Weights of a small mixture-of-experts language model, trained from scratch on English Wikipedia: width 448.
Below are experts of layer 3 (counted from 0) of a mixture-of-experts language model. Rows are named router (the router's row for the expert) and show model dimensions 384-447. Each number is 128 + 32 x the weight over its row's rms, rounded and kept within 0 to 255.
After each expert's rows: "comes after" lists some tokens at least twice as common just before its tokens as in all text. This comes from a sample of Wikipedia text that the model never trained on. Tokens count by the router's weight.

# expert 39
router [101  84  93  90 187 146 118 122 140  90 134 125 119 114 134  84 128 126  95 126 179 168 122  67 111 148 117 146 159 161 188 132 115 108 153 140 104 126 159 125 114 105 107 153 165 175  76 124 142  87 203 129 106 138 117 158 103  95 115 133 136 170 154 106]
comes after: ",", " the", " in", " of", " United", " New"

# expert 35
router [109 124 101 111 167 127 157 131 151 118 157  62 121 166 174 112 100 101 104 110  76 190 122  99 148  76 122 159 136 129 158 140  92  63 153 120 126 162 134 122 143 124 130 117 153 169  47 131 159 122 127 111  82  98  88 137 129 142 125 151 100 145 149 138]
comes after: " |", ";", ":", " 1", " 2", " 3"

# expert 9
router [ 88 132 164 104 133 139 144 153 153 122  94 119 101 148 169  78 135 146  98 111 120 124 203  95 152 124  92 151 114 160 116 160 143 109 135  57  34 173  89 147 161 152 103 157 121 154  78 146 131 131 121  81 166 148 116 124  97 144 100 192 154 160 141 154]
comes after: "|", " on", " No", " November", " in", " January"

# expert 29
router [109 119 125 137  95 122  96 208 181  89 144  74  47 132 126 127 130 147  88 138 150 180 164 104 147 100  97 136 120 135 138 119 146 123  99  97  62 170 110 166 178 130 124 150 161 131 119 163 123 137  78  66 126 147  78  85 131 116  84 147  93 168 159  98]
comes after: "-", "\n", " (", " •", "′", "=="

# expert 40
router [ 88 126 118  79 114 188  84 127 109 149 129 167 157 129 145 124 133 154 108 116 117 173  83  56 115 123 111 140 111 169 177 165  98 111 121 129  91 164 161 132 161  72  82  97 159 179  94 104 136 105 113 132 130 130 110 127 108  87 101 175 188 132 196 102]
comes after: " ", " 0", ")", " —", " 1", "|---|---|"

# expert 7
router [124 138 141  64 127 122 108 160 156 109 132 103  74 155 119  80  76 145  73 123 128 107 148  76  84 112  64 193  61  89 135 102 118  78 132 126 104 141 146 131  91 140 139 177 157 141 108 141 156 106 128 148  98 180  89 138 109 119  98 164 159 121 145 123]
comes after: " of", " in", "'", " to", " for", " at"

# expert 21
router [147 107 101  98 154 157 131 141 141 114 108 123  36 121 150 112 151 148  88 154 140 162 117  68 139 140 154 177 104 154 173 117 130 114 130 111  83 168 147 132 128 114  97 135 145 134 107 126 129 126 116  81 100 113  81 108  77  77  92 173 139 128 173 135]
comes after: " in", "|", " In", " the", "In", "–19"

# expert 16
router [ 75 146 100  99 106 142 125 201 189 140 134 128 103 164 142  90 151 101 158 150 120 127 149  41 143 126 123 115 139 132 158 175 102  54  82  79 116 125 124 139 143 143 128 151 162 165  96 116  98 129 132 117 126  81 116 163  93  82  84 150 111 116 182  80]
comes after: " |", " (", "|", ",", ";", "-"

# expert 10
router [126  68 139  64 107 143 128 111 150 138 149  85 117 152 180  93 120 160 117 125 101 183  79  80  88 135  89 162 157 129 197 134 128 107 144 110  84 140 144 173 132 162  76  99 207 220 115 129 149 150  98 106 139  79 111 117 113 114  96 126  82 118 167 148]
comes after: " a", " the", " his", " and", " an", " The"

# expert 14
router [107 135 209 105 136 146  96 112 141 125  76 118 163 158 130 147 149 151  45 106  92  93 138  86  99 131  74 150 140 133 198 103  34  79 126  91  99 168 155 138 129 118 133 107 179 160  97 110 125 119 149  90  91 145  99  87 122  91 133 174 121 151 186 144]
comes after: ".", " |", ",", " that", " where", " which"

# expert 33
router [144 109 140  78 151 143  78 117 113 176 137 119 106  76 142 130 106 151 124 109 137 154 124 105 140 150 123 168 118 120 141  98  70 107 126 136 103 141 131 146 106 124 150 129 111 181  73  74 150 133 123 108 116 149 120 121 155 140  88 174 112 147 170 133]
comes after: ".", " |", ")", "==", " =", " =="

# expert 8
router [119 109 131 138 128 133 154 169 123 134  92 170 109 126 202 118 109 138 100 117 107 108 136  57 119 126 125 230  84 140 164 132  98  98 164 118  95 178 106 133 169  97 142 109 149 178  59 123 153 166  75 109 107  92 127  91 141 135 138 123 155 147 140 148]
comes after: " |", "|", ":", ";", " on", "wood"

# expert 19
router [132 110  94 112 176 151  95 147 119 145 120 160 115 150 183 133 115 153 108  75  98 114  79  61 107 124  96 169 118 129 132 148 133 144 168  96 101 197 107 142 171 132 182 138 185 192 114 126 180 134 136 136 100 104  78 131 114  93  74 162 122 154 163  55]
comes after: " the", " a", " of", " and", " an", " with"

# expert 18
router [142 126 154 101 125 144 151 103 123 122 117 137  67 140 142  92 119 173  95 109 166 132  97  92 127 154  73 133  64  84 151  99  94  56 125  62 125 161 181 132  70 179 112 134 211 179  85 171 131  97 129 135 111 108  91 116 104  96 109 146 144 136 109 160]
comes after: "\n", " medal", " Genus", "\"", " DF", " MF"

# expert 17
router [118 102 123  93 119 203 111 132 175  97 121 106 107  97 168 131 125 172 126 107 107 179 116  92  69  49 115 149  93 122 141 135 179 109  87 124  97 158 118 151  87 169 118 117 225 138 137 108 177 128 116  55 122 142  86  71 108  95  71 167 124  97 158 117]
comes after: " the", " a", " and", " his", " The", " their"

# expert 20
router [124  91 111 123  89 188  90 136 135 107  71 135 108 168 140  59 116 127  54 150  99 197  88  84  92 129 148 141 111 127 151  75 110  51 130 137 110 206 117 139 134 108 122 170 204 143 113 121 145 121 118  68 138 158  66  49 111 102  73 123 128 153 142 111]
comes after: " ", " a", " \"", "-", " re", " de"

# expert 31
router [ 98 115 107 128 117 149 109 163 107  85 122 124  80 125 179 131 103 178  93  99 103 143  83 117  80  95 136 160 135 166 138  85  84 130 147 101 103 153  90 143 145 101 146 150 178 175 115 137  88 129 130 140 155 140  83  96 146 103 130 210  93 122 130 153]
comes after: "'", " is", " as", " with", " of", " was"

# expert 12
router [ 80  95 194 137 150 118 169 138 224 134 141 113  85 156 163 146 105  83 129 158  91 173 101  88  89  84 117 166  95  97 113 103 121 141 122 120  80 204  68 141 141 129 103 143 145 140 105 170 151 121 142 145 149 154  78 120 131 109  70 160 119 117 189 121]
comes after: "\n", " |", "==", " ==", "===", " ==="

# expert 2
router [149 116 165 119 130 140 140 144 163 173 137  81  95 167 146 113 122 160 100 141 118 144 137 106 130  69 140 190 135 165 201 163  96  87 139 113 106 187  85 120  77  97 155 145 162 109 101  80 154 119 117  72  86 129 108 111 141  78 108 133 102 162 104 165]
comes after: "\n", "\"", " co", " al", " known", " Al"

# expert 30
router [131 185 101 134 123 158 163 122 158 172 108  98  82 105 154 119  69  93 138 190 129  99 143 101 128  94  77 185  89 159 111 143 106  61  95 138 117 168 106 133 114  94 150 130 127 160  89  70 157 124  78 121  85 130  80 132  83  69 149 135 117 107 160 141]
comes after: " to", " and", " a", " not", " re", " be"